Below are experts of layer 6 (counted from 0) of a mixture-of-experts language model. Rows are named router (the router's row for the expert), up (a neuron's input weights, with its number) and show model dimensions 0-191. Each number is 128 + 24 x the weight over its row's rms, rounded and kept within 0 to 255. Numbers have three digits each.
After each expert's rows: "mostly gets" lists some tokens that are sent to it at least half of the time. This comes from a sample of Wikipedia text that the model never trained on.

# expert 68
router:126121173111128136139113131141163124088168149153126108155125085159124128185110120166130112159139144104172110117117105160155135145125098136179157134101159160129141133116135126106101155091127108157094111137084133146132148112114155119162146137128144155165129133100149124116114120138132132151119103082174099108098111161123117099132149159156108104098122157074102189112177112129095127161109165122128133129141077113123122160091133117062127089148156107145144105147123161115106174124151144120126145156117160131108099159145106155110132100131111143099127144125121106132174151143122099096
up4:114118126152120149097170139123121106102110172136149120106114113122139132147115124134143121108159156110140053131093143082106118151112165161132126137126150143074128126167090128121135119102109138112102117090156079142140103175101101101148148122108153095122106180108158141103120156143115111117118103120130123151104139204130165129106153169106102148106108122125099149167104096098154128118139145147147159150133162142140170098126134099149149189145126131113146116173138144163146118119106100147121105092142121172174135124150089115102135080144130172124110142110146132109120137120129148111
up5:108133108109125146150103159162164126134152127106112126125154125161117131133134158126112170136109101145116176140127129116122146128167101111139146105148126132105092125161134136102197123147086141128109126154135143108150151091142109118131146130163139136103157142108141104125167115130088164100113124129114127152143112122137171163108091113148121134060162150136115154101102115163126123134155114171120147145068098097124152158117111101148075108066123133126116112124093130173116188144072125086131088112120174116151125138134136116127114132166170106101157118083123123118164101137133154126
up6:174113135143139130140139112098123134147151129137157089123100158119082132122125155104099141142088102106121158126111130144096096117083131176146135110120138117134147125068139099128142133129111097137135083130101105098183113112145091141094095159102160170154109157109131118156122090136104128116137136115120163127144107133088122141095119156116163144086147184093148132125171084122119104153108125125133151139188113129139109121148148107091111093140124111095098183125130155092148122124111103107129190108090122171145144112151118186114125135126099144115156124123108136153148104129146096133
up7:107116106119105132109093146093126106152112148118179108103148170119132133126134088122114121141132156116117160114111144158106095116172113133127129109148158148171131142153149117127135116153115128114153082153113114141153116117175116126081144113093155134088097117149126101184137150136118123139112129100117128108167101151164144127127115177100133095164106103151116126090110131104159144134100095120106124120131125138077155119133100144159083111096131084103076144142126138104114119115115124160121079076152119134146119103148125134082140135158092099100154105137141127179141126202098168122
up8:132111116114115122121151116150135132153096110134135153125176119131113095163133128135115091104128165151118138145122166118128154148107127120131130089131144160140137113118125082115125088100133128108117112095119157172116123158115125171107154079130120090152119143085133121142162124174136115129160116139155121080126149098128122105168142161153164119106099154138154123141139145139112137127164145113158139077177125156131089103139164144111076149149162114150168147110080089165163132155100130129104153190146137145168122130142142108132117098118146157124151123126106144121112143081148211106
mostly gets: " X", " Hong", " China", " Li", " Q", " Z"

# expert 65
router:127070160134094145170142117135109122140106138111150164120149099127140138142116101118113110169127150143150162123131162160121110174123104094173167116068128124132112123176147148112146146124103085121164096109127143147109143113138141128130164135155146121145093114127082110130110124141120126101130128141153122119102135189145143107171119148184095103123104105141122147129147099150155114094083140068150116154143129105116112143083161166119157123127151117110083106133162112124099109183143123190126095150138103144112164156109140162135126122140132137119077128155131109147120138166105128132
up4:122117119112149174148131113132109132096126148149138147100095164128104140148112138090142178147123142115153144116154087125135116133105122097138111168121125156173117061119117163126143144148159144144144136128174164098145166114113071110100098159116115123130102144088150111117111117089105137101100115123092180125163156102181142140122181093114173140133113127152158154117105111162081115115154137173142110123112095090140115111109130140112138111143103113150135111136128144132129166125142106121154109104133079132129081108175106134123095160133162091149162155117115142120135103131167148132
up5:110134123089155160153135091162167121151135115151134152172134078164078127150146120159138093115092114093078120140137164091094162150152131134126161140127127139155126147116145106142118120157102134132105121129111106131125148132117139137144137114146148150133126157142141132104167129114137144132130083107108160111120112111106146132136141153104130088118107139148121152153146128113166152136146156136144127116194114135150122106120146057140110071168145087081146101095105145122159174137140117146131154146181107152200123133151102118088113106101135124128145124139086102118134187132120103125
up6:095155123097137105131101168118127155138134110186088133113155099168131163125074140100132110124132116107130113109132128090148134141139139131182120156152079156083174141126139136124151113122132138108085127152113155115140154151146106180115149111151130118146114128143165107073125099115103152160127099111153104139153144129144123150099175125143112138114112114159084142147083107121139113162159153111107153127088134137118132121107163132156133103133140124078146132119085093154104132129166105127128140126147115161181135116163144166138110168073152158099110114143106121078087147145116125124
up7:109162120136147135125114159159088130080100120118129084136074156155080117094110090123098109128163123199148112153144127101131172122105107126116127102131116155109144101119119088129086113138167133120127098133108112129100163140161151086145126164095123118122125135137117130143133157124161115131142118133122131117080124165143132154152081110137138123115174106165118109147148145129062135128114149116095151066156132106117073108147148105077133139113159122146152179102116110169124108139091136127144122085137112116132113107156128127130106156146123088117151112105132150097164107112149143137
up8:107134080096140102122128148112133105113127109106130114127148129103106098150140122164133149098179112195135148098160122142142132103122137119123129075153120134152114136135138124109063118157130138135105151104120088120121129148164145078112144112138124128110137154144139133108185131135177127146171142117150097153104148154138146114156106103143128168207134104136121138154096146129147155106141175130116111102100127087135126148121146134143097146114128143092130140166133087125163135137124141094109153139164093125153141091127099135133071114128146136126150130198104146165123166102115145084
mostly gets: "ö", "ä", "ø", "ü", "ā", " '"

# expert 92
router:098134121142123111164153110122161097145155197126134127127164170129168114096134139126134152151125115131151171172114127153114115116112129113101117115119136098079086168134170097105123161111108131127159126167136126076158114129110127184099166154120153153123180096159160119152139101143135095152097164112136109123087103132097114154121103094104138171143132100105104139146101122116115115127140104146163120129119122121114137123068117101134085115131118087152143118135107123172135148110087143116119112151108166114105103151085124151142122100117120112151154167126142145138087137124107080149
up4:127129100153166125116159145157116108138129128142149125129121137152106112138108119119133083072149119090096138119084162125103122105130109094137122102159153168154086135167095131115150141117146133164137117095095182140157117144150154145122114146122134125142127113137145136161130146150126109110126147117143150098171122163143133114142117095094123162112130141172173135109178175109171112091127184145066134090121149148116102159104111143105127098132136134101147097123104162125160087145112125150148159139138136158175131103140101118076093108174124116103149130114104107144162121147101143087
up5:122131154126168109129125107112113129149162097113096141161115183123123092110093160125115094136151111126062136128124104127112122137118122160110132107084114137128131117095115096173093134121155138118131144141093112120124104137142131107110082083153104134092135115112095171141094118161153103119143113118138150099137085109112151151140170103147139124136149125164121128081156161172101119101155132113129100131086155141188160095140116151131117117204093131159134122138105152129118127159129097101110137111117128163147133144135097147110107166068132107102104098114153147105096122108114104162
up6:114126135143119099127161139129116130134110095131139175089109141117177137137103155172159097133097054106093127105091100137094119129147148133120127125106144151137113126156116103118111111132129087135165124090103129123088169156110115096150168159108137136150140107136112135145145175090102104154097156137097088151090152114116148102066148127141139114175132154159132139146115121101143105117120148105123132096163137121161087156117143152153149120099146151152133150117101096144115117070135185120122123109180108123147155121093088107107144128127143118110115100136146090157110120127124106090
up7:167079089107108125121137066159145081150087127111140123109094161100136162159105165114138121108160122125161153187112156147125099140141141119136125164159093142137085149111174138137167112119123147124137136123145141101097128131097138121123139118144132208128164111138179132144153144112136111139162136127096142162130105110175153129123145140127092185158095109144132138110180125099115140111075141101119111131098130142155113107129119098103090110098127108108109137100115109097139129130139137127165133106148121118164164124086138133148135115151090119116107134149102165101114148156138132114
up8:115140135127145105115097148156129156142118097114137154120140124121164146120145162082125147168162135133123060147130136106116077126178084124144128100110159130147136128155112159099119110160113150097148135119152096125144100102130123109111153152121110125151120111105141109114149114106145140147147108093084093153131108121083130119122165109106129125176080112111147097170070107137110170145144141119134081142135128118115165116120160171122152116091067152135089161151166121131147143120119096133121124112160129067129167158137139118087091131140135136122159115167126154144152147173125146125
mostly gets: " sup", " typ", " tw", " aud", " sy", " suff"

# expert 85
router:153173139125138117135113122151080152074146075129083139147116119097074134150126133129116128087148148123155110117178134134169133133087132108127076106123118161189164133172101126136137118127127173168127175105111124128099084119180099115125120086131149114171156144101130127141119131075121118086139124120130151146159155097123089117120157155146113107153164089112145132119152097107145160105103123168085133140115142099114099142063136132137157118130139118122100131163156115122143088132131125129146134134142120145167141114140109127109142182120118145149128118134113146128143125145145158106
up0:117099074156146141151093091140120134157108130150137130107138184140125096161151152155134151113130113168114105129148138078103137141120159140131115144131121157150105112110072114109104105103177129115083163119113156107160129202141102127113092096111109103096151140118200150139146150119138119131124141116087160155152101136143110160120157137137181116128146127138092099142144132121153132096167100138130150126122157152134103101117095121183156132194103118156144111104136128107109152149129100141108139152110121148153108118124144126159117132138157137163131118086133104145110094097125149148
up1:115112133107133158122143127069152153135123129138137117104103085120095126097134086156158147148086131147134139137150145137126097124173090159156138134166130174138131109138114121143118113137133167111138126123144146069129110084143131083108157149156122091101113158139183090136142149147135108119115107121124101117123156121122116153139130138127150112129118137144174098135141137171182140158090130161116109133141093111135113144133175142123137149148114115175152104111117105112165151095045152169070194153115136152151097143139155124152135147104163150110113095139132126108123145132112133119
up2:190123102162138090125099118106142136118137120174137101119165125138147073101156125130135125137150131116151122152124114135122124122119109154126133127164086102140097131108152160156136126163098084125100089168119093109136119097107123154107144111130139103139134165150119125164136095148141122109135165134126162093130126146144106103083119113122140120140139137158109117094124178083159152134088168139121108158097153117126214099127118137126142134132134109081104158105136147133154111181107112150106136120153167116141126141155114142136079147103158129139095104141069129100171129109171127151
up3:148141128147138131130089164102109131140124125163132135146135152116121075081134141117146150145126139110128136129124101097057132125137116104162119155135148129136111135113124116127146145134138139125133120118150130128114109126108132106120133128055138117083164090089125172136103100144104125195111148117117107125130141144117155109121100113118117155116094137120102094111097140076130160093115089103136165127150180116104114102123159076133142156144138153092088142124176134112101077128154128142155134131088107102127139112157125148132111121119117088169111160148128131079143063097109179090
up4:103123151177122150155136135174115158125110133153145114125136134125116073143146161123136139164082103134139117085122123156071132086125122111125122140139131137120129140149143149091152153124135112114118114119155102147094145144185142145150126145114117119165153119113142123081133117126105115151120067134099115083134120133179153113155128102140093131075114121120088100156136120139091177173113132084161134116161103108115097136122135110121102119112146129137128099100135098102142114166138124146147148117129069124118199128120163122185136095138159132132129143180136098153085128138130096114
mostly gets: " during", " During", " until", "On", "During", "After"

# expert 86
router:070121110144113105139131090110160138147129211101118140125151154106141107124131137132087144115147133165173141158097108175121105116094142111108125082144122102136113151149146110130139128109137149110102150150164153123139103144115095142124108144110139121115155130167141108150152109141148104134102145103152132130071126135113092153097129092123175156129161094155085149147122107115100095122165128120156135118106114096147147164067114153139111069110117110180149110148120147161133148090064134118096133149114168102100119154119102115150109123139141111159129149133133157140109159121114132134
up0:116111086120122093123127130124131118094173101153100121144085109138137175171118130151136133156101089155082144137127147091135108127137123120094150109126083107128167127097153170091134130119093153131121114135161126145118113108148125087146136111186164104145144153132116133143166118123092061142134098179157127111134111153126140111138145100125158137185130098154126127111113122152125141179104119100131115144164104099140089097107107091125099127154155101155143095108088106139175128155148144160131121106162112094126143113161151128145108105118132105097099108096137107166124086115135118124
up1:112132134155102085141138125151156153132140120095117057143097147155112113133118078128128123133114148110126139119090050104102100125088140139127133161146137143154157101173106139159114089124152165137110117122113138150153143087121124147129101109112178107126102137150148091116133124109102127098142113125124086100108143113108143101133138128165114104118152119071129202116160085124130122137119140115141098080104113130142100121119118102123122124153124124110169165150158128137135093151119111146106166116158112149134136131095127127112146114147152115210141111125086103170083117123152128128
up2:110105097109143132160125121162139134154093122074144095149113055113143109193112076069122146172132115127102122134135128158146149127092152111131140134104092156127150115134075117127088160105102145136179128147171091137139130133143109139152133135114135102114120159114108151125132163122147125119143124094171084102120117140194133138124149133101141118169127127108132103115143140171162110090139133122136116124116162130130146113144146135122138109095104143132120134140090110145143158128120119130110116154140122136170078131104115158122142099097094121159141155129136187162141138192112134101
up3:135105124081160137116115122123126065120108134100162132128115144152138094141105098126096118136137136110165134107166125120127104118135116144086149109139127130148157119173100125115121136115092115160129133127074146159140134115116118154171125169163183152150133126123100122161139144173156137139127123144123071105089063099128161094101121129182137106169133134099097108091132138137127162094089138076120084139116144139142130109160141146130081141142137092126121141115182090153101141138142159106137122101173119131114147174127160100120109120119163110140115148139102147131115085119120134157
up4:118152144138133115171136155114127143119154148113147135160106118169120122141147119122140081122101113151109135081148123185150168146127148096124127124106142092109103143104118105154154116151119105119177117102150162168106143136151125132138075137124147110105114141143104124142121123148124106092134109129158123107160156113165113123149155123103138149134133117105118160105167151112155128110183146124065166086110141133168146100170098122161132173136176143123140087126143157100122110106134198149136129184118131153111144100109100146081128131136156121065112147112105133108132115110121090109
mostly gets: " ext", " ent", " comm", " ass", " rec", " acc"

# expert 119
router:094099125129119122161145073094175118112126202150096132126152172114165115122120153152146126106119141155148163141107107159117096140084157121084120087121134090085101150099144090131145116121120135132127136162142163107140075152128111143113135111120135141123166153161113102159141092104113119145101153118171123115114118092136140153113127105115136127155159103151122149125126128130100099126111148118134143105091149106133143144058116127163106114102123095180124130155098142164116128107068161122105110152122154125124117138118095119150121133143150119170136171079138130143092122127121089152
up0:106126071131130107119070110083129148149157099168097104110178111121125123113103061085117153157128132133164089044174093127133115105137129142130122113133092126132118136142147115150091175144121129103184107142115103141113122154162107136089153142113098158128153123108149115132123104151166171144092145142145142113120139133109085164127163102059111121141156145104122150119131154135153147117144099122122081145138121122138155100100164145151101153117162151124130128103141100147144126152144144107145122150163134094107134132167125110133137116146135138107143157125148124140105124115151098115
up1:117155087087171103135105104078150149112114094133153138158115121137160118087165123085099147180132124138121128133092169164144120144155054149131166137108110146150140133124134141144100131139068070091139130107098132169168094113124153149163150152148136154127138133145122152115150141131176144144116130094121146118146146155108109123131092133123144087121116175097141106120150089153146139117098138144122145141146086137120080110109127109127129132126145104106148177166123156153103128101154149138169151150103123159135132155119123098123122106106093136126180108118124136101122091127121116110
up2:128142142140133123113147117124141121101101119083127108097138091178145138165131118122107130125162088120123127109126098121135119113116110188097135078176119134143129164148132109130141124144112178106123151110132101154162147082143137110170164088112108067082133128134136181172143127103163095115131152109112092146121077134124129111127101104147142123142117168151106087120118096153170176112114148117137143113137125152127124165113133172135151121175112139142084128098106116134149119147105160097133128121168123141183160151118156124162117129123170095137106140150141162127106142170148116139
up3:127125137160125110148124122129141140106130143175129123116110151120115114149147157151114141112115129132129122148127142146152122137105158123111111128214159108087135085080113107128152115088134148150107107091119126113105137147102124117132082120138152153136115136089108092119097108134101115128165149124152153132123126138211147153168135096200094138134114131136153128136134119046079130185098093133090093113148130144156133157133078114146134111097093146143132111118144149090110134143139127132146115183135120125120158122097130108133118109129134140121135138096168157158100165114149137111
up4:095145158153129139111144122117132095126111109135121103106184118152154136141104106103114071149089096110167064096130117132100120159125120126107157173151155148165156155145128120140155146142129105135133141104131086122135127132092114070153124160167120115107131132130128143142104176064122100117116133120123130169101094095116174123112132098147182109138121102105093139118130071139142190160131113143130127132157146122189140115144087144111140109124081096138164137130121131135140140138119105126114124119136128121132137118140127123137096099159177119143095112121165159131111154156084112109
mostly gets: " inter", " ar", " ext", " dis", " res", " inc"

# expert 22
router:107127127134147158137150125129146141117091230090112127110143169112137120101134095139095143137161145154156127159116096168117077144108152125106142095125107097132130180125135136166166129098142131085129136157156140114132141144113096136137116145086144128112173139164125106168127123143144118162102137123101117147101100121097144159118152119129125160156150103131110105119107080125105087142139131118168126098113138140115169136072116136147101071129120096133150112127135161122129144093099123135117127151121167110123064140083130113148100117145133095167161156125149148117136157117099111130
up0:179121147126159128113135123154125136101112154118144145132114122106132106099115170125099161122113135118115139131086120114136132125115120147106118089127158112128145102139109157126114158130110094136156101141116115135143137130106143074152085106126159117145117104104122115117167185178112118094173156127155089139120099129128128119151137171140151108146119155175114112119138156097126103075133150098137106131092137126083118095119151117161134171151122105203137039114118152154126143148152099111101158116113128131176101108091128154119142114101163151142118129152126135120083138092175115133
up1:172128132133126095169177112163147087103073095168133143128116123098146108160125119150136126103117113162102134149129157102151132152119164149118142106139152115125144119121137132089152123154164133100094149071141129132147177090133136125161133111085129159116147131107102135137103154084116106143161118115122149112143134117135165127112127153117152089152127155132127124140122096111143160140107181121110137077143134155141100133135150117115158152128116094178098109078119157092131136109117149115124089097148104139102158077122161080100114070160099115131127129101145136113137132187118142111
up2:141090162141129153102134165141126095107155126141148144164135171144135140124116122134169146133145185069130102084090147118096079187108128129130136126072131117148097157161125159107131141134098159125119156135099120124134156144082143127123126109136149110167076094136139132141129115163159125126143126139122125166096122130106121102139127147133121118133086157145130107124119149160096152123081096102152133162120073109134081122116120129154166140137161102101136084105112125125127090135153093162141121147162131132142118142086111165082110116111075178140124147115144101129142102111127150114
up3:130140124181144110161151111104102163116071129120097147142130106165132112111142148147122141138152174136137149127149122108113141152128124134120131119180136086108109139133149105134147155128112120141148119136125096107129118099115099118114131144142120105133151106103151146080121124134191157119075119131110168129160191108171146146142162086128170121105170139122116135135152180167132105099104148163102129124149101131133145163128120114149180115151110082108127131119087158077106122121119136126166134124134120158080149117143127123099075098159109121117124157099117085148169180143126118138
up4:091121092121182108145113116114114180173152066094094125114166143143126110110122111178126135094132085102120094147112113149141104112092128062118125110105145159131131102140128092136153069081098131127115097098132152120150140153150108098139106157137146069133103111157168158164141114147150126121124125145140121094090116123072144143117140125121104146136099147152114135140150109106105160113125135128112107159121101139113157124129105124116115111138151131127195118121126092170140119129165111145154132146166121075156124143148111112138110121113144166095130122129130136124135116175103140165
mostly gets: " cont", " reg", " prot", " Cont", " expl", " requ"

# expert 11
router:147096114097158137167146114172093126131166105151072153159127113180100124172134123127127121166144164139094122145115148145096170159130157156150110150095177108147120105130123144137096103170121119153103153131111153125132124141137168105123148108133171152171067150106149145109136125138133164119124102126148110102150115142141113133148128150139088122130127152097123105110139117130160159170123125121149154080161142088083083114109188072113144131100149151121139121105133131093151086134107113160124129096118117131147185117117120122111103117108148131119130103132143151131159175121118143134
up4:103119111110166140126130188133100136144130132091125137139143104132178075063114129118119113170139068161120133103118133128129104115137149139140113108135095120116103121108083163159092128124137128136167095120127142118166125177143132105104144163165146120144135154108133053129101086123110119142152135158106107132125110122123153178144131142085190139134093113115107159095143138068163113146150144123130139125145155171107140129164136172110119152145111124126121144117106113174099106124142132080118093124128136131159136129130143143117150124091086123156136087156131119105106127095111121135
up5:090145129120145155152122108118147119150118115140153146118120131111137135109138124174145174125115163115149094101164108109132147144103129122169117099137135127098131105107126127137095129150128122115101139117130102099135130118180156134137154148130087195155090111116062141130124130109125161153140109101150084146119160129100132097152104127159146098112135130126147117171104122145108160122134109134108147142141107173156112093115150060139150121103159172153169105087130119157120098159140140165156162115173099130136175052154107105141139112124153098131113127115107112114100101113107171137
up6:145112094115159135139125112126140105118146111104147156110142129106100164133106094157154124116121108176107125117147137168132106122119124184126133090137151157150154167152124147136081129157135140118124131159151131071126105150183130089111116115123133128174143144157165094152156132154118150135160115146129144127137103108115112129156185123138163092140183122162155134116144145137134118144132135144132170142113133131178134108084147126141127110119123149124154107092089142133179206097100121128158112127207137136143143180123120122121104108123164130101133130152127118148157152130181132131
up7:146138144104103117208091147123175153123153111136142109126079135121116121119165148134084104099133169189104148142155118114102130112098141140106147141147116110135176113151152126088119085116110101139131120098100145109196137117132152138161142112111154120110121147126114071150186124124164120128112137130104157121124153153151092125162124113116124124141122100141168140130115124122089114115135188107110170114164111108133118127119108173107153077129156121104171106152139148126158135120135125127099111101187114086121149154127130104119144121125155151136100135105132117141164127159098121146
up8:119135068114143155115158108085141125123138116137137132144080171177113127094107153115083145120118157123125111167113150154149143059164128108107138129142122137145122163101114159069131101137140155106119122112101082103105145138189169115143106124089085151146104109118105118141121114109128149146133101139156110140143140125118160101158125089181137137107128121142099086153118145134076135115182111141130121157125124147128119105112118100106086112163113142120147096117136098127132135128106123121151139086167100125149093168132089100136121117155150144158091139084142134110133112137147144172
mostly gets: "',", " ITA", " ENG", " —;", " /", "ls"

# expert 15
router:094134084175149116102107092085160166163103222121109096083091182147156122130103117111083182141168137157153109125157085143106105111096155133099139117130119109148124156127127103153136153108140127129099160147136126135143141148122102095124112143100144131118169128131133110172134144132128108175141134105123113112114101092134139154127161136104170142166120116183144113151120138089084125121159134113113125099124155126137153100121090127116158116135128113137172137109107130127111129103074108119108107121101158113095101105094120117138129108141112116132166110105157101152133121129120120128
up0:106168116148151132170115132144118156101106137089134120132147114113114084098142117185165175157143092133116112148164153140121153142118163136141122085115109134165128134125150136143149121135133098155150145140146114150122109154118132115092150121122151077072096082125124127130106125146158101127100117138143128114123097145100158137122109120177130098122171148136123126146139158138148136120163126126088142166138129096156132076150122107147136169117096061103099138151137141112114168110139127124136125129142149121125105172145155145142173175154081125160072113085153111105101107108131131178
up1:132184110135149090084128138132170118138104123140118079137125102125158145162111135158139125126116132164149103138148136133103125100127148148076127115167156069126141110133178071067114168145124155099108079118152108124116128134146160153175125131107123161119099127115149132122122176142126105122121135106152095149152116149150132138116150133129136111137161152129110149114118101115140136130122198158112159133167133108148126103139111077102172118105154161081104151131121152125162168119117096149140164123153118149093134134179128139115083144145123124132120087133155157113103118124111137092
up2:113110138132130129101150127136079123105144132141104156135156142104130144068149174109152153152148101099112136112136093099127149123145092107117150112142166126089121095149147158138125142110196163136103127122166188139091106120110137112114085175145092134118134108111156128135136140090154186090098099112104129123150134115156114084092158120158121120132119155162099135150148095137127131177110115129077160123169139129138175171144161174157163102113105129105149143162130147118123146159132153097103159111112109139130120093144152116139139144147136100137119169131152114134134140148144124104
up3:122142147137122059122119105103137103174087116135121150120162115098152123114158124145080134163155132139140176123126152114161133139132136114117175101109123122110074151117112131131130122146172105123144092128110114203149132164123093097104152118156125072134146126149134133096116099119146158153126138145139115128074127125146113133082103131079107131137127135141147148131108175134137110115080133123130158150156124161103117134137149122197083086144083121121114147138142120137110171089138129184131104140131136140169130128166114129136139148157148096105153144082120148118115129124158117103
up4:140117129114074102185130112115142174088109082109144063104138118100132157127095169187156088105127114115119156143159131140087115167109132126119125112133121122107099115155099111125138102151109130101159080152132150135113107155085107134121161133131113120100143095093117116122142134105136088151162110142108164131144111132165131137112105168119144135123131138102131117192116103102098148101157125174099137139100118142139147151106101115119112142132111128165156114142107108140126159114142105096136115159085105114151109086162135100163165159123129169100124139127093158120139120161113112091
mostly gets: " prom", " contin", " iss", " opp", " chang", " inv"

# expert 121
router:118131131111119168137140115117102115126141103120127172080121161128078128108121130121133102167160126109072120134104126124150127117120085107134114125138080172145132103137115118101144112122104151125129098118111113106149115061170115113103113133118171188108100139130119143140160104186152149126132105147121115165175130090090154146163104119149103145133120126096161128133109112169144157100108111127137083126121095127104103147117153124084137141154121138112136139136153098101160149148157065104137149113144109146140117127150152165101159145160136162095144146174104145111091097087146146134
up0:144122123132153140114111149173093096101112132132125131133101109159144134087152140125142161132121149143096140142100140141115175097118113067140120153108129072107115103099153135113163143100154095117134162112125160126158102152146126136118121135105138087133141134126125162126124100108058092094113120122135125176120126099157123115102103132168107143143138115138130061174138152139073123125161113110113161156140078118144072152117156118082142130083114122131146130148116140121095089107147159151111156112151132138131143122116138151096143121152119065152100141137139123167152131156119151174
up1:105117143096152140113102125143164140134108137111131160123122170136135113108141120096143104155090056115109105143080179085107122118105149137118121130124118191102119148120143152113095132113110123126160122144101147114077144117096112119134128123121162119135167161156105100110141162137132164152086105126134097136108091113160155154141130135133165177170101146134121138090118140095120102099144136141144137170093179138130104133152133084146149160142114127146105144150142120116120097136161105149121115125113107125116113126080179160171179127142097120082171128119130127105170136125138128168
up2:142086097153135105124123085147154135107099139148110157086147128099147088103144101147148130089117123090138121131148057119137128139119103145105118141143115108081149079103130111144150163140079125118098152108106110141094121089134136160128108099109142133131154078146164122131139129130110133153149129113075088151135154144133101120123087141123095133148108200084132188130107124114149122091096098138099097139123091158180115123139104113102128133183109119128121110104114119093120143130160137158138109133152090128100131083137163113130152121124110093154134114137114106116111100131132099115
up3:091117166123119110144119163101136088130134129111138126149115148116142159147105182155133081147096121141096148075134196121103124143103100124147125142146147097117075148112123110114154208109090088118105126110110145150152117131107138119097152115138128144125136158126124107116124100150108152152120151130135089140134137106135123144130130151101169135131138134159127154106116116115158090141116133085121141130142106104135149137160122163188110126128120120104113115128162113144157125140128153113117106114184137121109183141133085160094127171122105183090133155117136122122131080112193135093
up4:143123156115144166140138124113149079160155123168114136163137123091131157156126142133131117122138184091086166141130138133100082155137161114138146112089107109111138178073110092137138152075158136153119169140128109108174142097142108119152153117075134137166147137155116141111125107132123098115127114170145129082116117123118099124133161119105092155124135131132142149087142141122140117099143163059159130132144142133104111118107109142157081138138097098115172145159119141143125169135119118189121123171152116126124135155079091115114122135074129129137127122148104141150144123149142107152
mostly gets: " Best", " My", " &", "'t", "standing", "with"

# expert 21
router:104119098135118110105101141118126134120132202129132112113189141122143107116151136095129125091120126102184169154149146099108137123105133159092145136136118126129140182171123134142142159170112152133162115178142127119104192107090114082101127106129120097078122122147128153131142135123142147168110111139115090162082098162117123098088130129135148148129111097158089105157136124071153109135134125114089138168143118132133113119130116153154112119083132094112152114133086115140113144076116170085115159138150139115119145146088150136164135151124099117143119151130099158111128145138144140119
up4:107140105069135132128112129153064120137161150076117110128143157157119168099143102134132127125149128057091118113116134108140146133141106172138139105145094169111123153116144089145099123162089108161142103139120101137145136148152122120129139143144162125091114135118149097111103159094151136132123114119109161132122120154128172125147144165112107117151117117100106133164120082111126094093128136138094097127175157113125159108105126138110135146093153175142143111125173117112179101133178114147174174142131112171153099153113094154104133135128124135113102117142079090108155128103139106137
up5:117171127147147140131119115105158115120144141092201085121132106122106132120131118110103184152087149127134147103163114133159144193148107108106138153149122143111136141127136164112114112105135111167153126141130137157147110134166118085147117164082153152106142107129134142161116159131117150161139164101132128139175161095112125112112159167104133087119114117099154119191131156137132099117139147100123121144149164116097133129143126131111127101138133114106114137141163068097123134109124148149116095077132119069154132138150094062115132097117133125156118130135135156154102156112100162098
up6:138127158102084148079069173129141105157126138111133143137159152160143131122118152139145160159141162133158126099135135132120122105160104187138137145124108149163124130124105138127188101149162136077150098154149128139133162145126122144148119131112162104147103153115116120151064119095145090112105125137111146103178146116102091143140111127164101181127130117116145146147127134154118165123105045103151121157129150063106172103153125133123151114127135167108127108120127147118126129142165145158121146149136141119072153118144126130148120121106146151136125155137138143110149158160170122113
up7:149157144145111106108142113093182148109099134165107120065115108123146088164119135126094121123131141140139122153119114126112127158084143166095137122102172105158148113130125125132100142139141089120135108117149066122097106147080134136143113115111160116141170152101148112131122147112123135127164153154094152128134184155168149119132102159142152138127142139132142135105082114131143149135084108134109168138156135115107096164086086137130147117140106091114105115092150154133147103135114158107156106124118153178113171106113156144080126136126153086191144147134116134133113120180108162133
up8:128085126162120074109115105116086126158112092091174112130109129118150090112137103103115116077092126115116109132186139109144112146143113121113150162126116092140128134152156119144115088095116117151122132118115139128166094140130142124107127168077146126113082146119097164104139147129166104135175160167128145113148089097126090173148146135094120111095096147123164091139154168113139149142146144131125137169171107131102087115127117119109124151138121121128148170136138132091107098087169149149127131139115082123144125153106127139091167162137099113127155107133094096124163115117149125095
mostly gets: " act", " stud", " us", " rest", "ufact", " int"

# expert 44
router:177128084133120179125154092166147133143123129094142123112111121143092106169129143153150097161163100119107115121111167116136164156108145155120102163082138152140096096110130147152099116134088147157121135134134117154127135104125124134116135096160152115111111140181136134111144136140099093110101151154109113078125106115100112082157154121134142139172138144102123131072129169175179154127125119150165084097128123110092136148110161124091129179131149149134120143155104132087109140157089112146121160094159161129133163150126159126097124110120143168131148109113137113148114115118145170141
up0:136156142133098116142126149115155140065127127127147118101124146147105191150135104116128161097098133147112141105127101122142133113135122117104135147114131105159168113135156114142115134124136145111113135108103171133121107138128105147133111111124124082127161096078107131122118125095141094112198118086168139143099136143139098154105126103141118135141180100141115137143196112155111167129047118114121156158125113115147114127131110139141156139126115145152130133099055121057097150144119149134138126123140143154145137122141083115132137140123122154051111127087092147119109160151128148107
up1:119086166207161121159080158129147097171142129126147110096148123118144161119131121090126104177106133158109105154105097142150135118123083099129129103136116123111104131147186110096163108079134126116111151109133130126109089129114134114118120118160144107131146093111114138159129110071129131104137124132113107139131121098127123127145152164127075176119153083099091126128099123124105133155117129150133104153160089121106136158133160156108113101085127117084133089106119158131152098139125178131128148099145127088168141116162153144149111143139142121122144104161101140109118141137096086096
up2:145125124151176161139123150127089168122130141165152143124089106124139120137128100153130152190179124146114134115116131120161144142140104128125106144151090150132142093128132124092148127091102149160166140118101118114127129153157122123178093142132132148152141113112124136077156100151145107153171099137143116124132097146116107109130125171114130116127145155147106116117148114089097142126154099081098106096081161132095152115127098136150142166126099136182139087132165091117135119080117112156098156114090125123156115108078136078171144125128179129156146146125135080152115141147150114152
up3:133100124185100121135124146101109143146127111148051104154143127109099116130132078129112078117136112144146100123122124136097138081132143124119136117112099091058119120121164091142088104114152089130072128140137108117124116117153127090136097103105109138117096136139148101158184118144113118141126099168122113111138128095117118124144123134158129153130102137110174100096070126146074103125161156109125113160149100120114105132104117124146130109160121147096171114127159125127155132151177133128062111154130121090097118144104144160106142133125151163136142157126140127103138098118129097161
up4:120086104128146143132075120154123115096123132129116100108085159123134150190167125151106120144134146152109139133112118162123090120124137123123124107098146166151157131138134157119139154115169110127103185153143142162138168150169112125084152134175105124155167135122108078131089092110122119136154145188147149120129132167139107112127132127131154126145147139152094116128137135150055103154087086159145121138093089138164096174129073168112159108123140131117109133119121144117119131166115096165114132135153138137140128165123081123085138134127133141102118108117123130177115145115110148123
mostly gets: " Succeeded", " Genus", " Candidate", " Species", "″W", " Votes"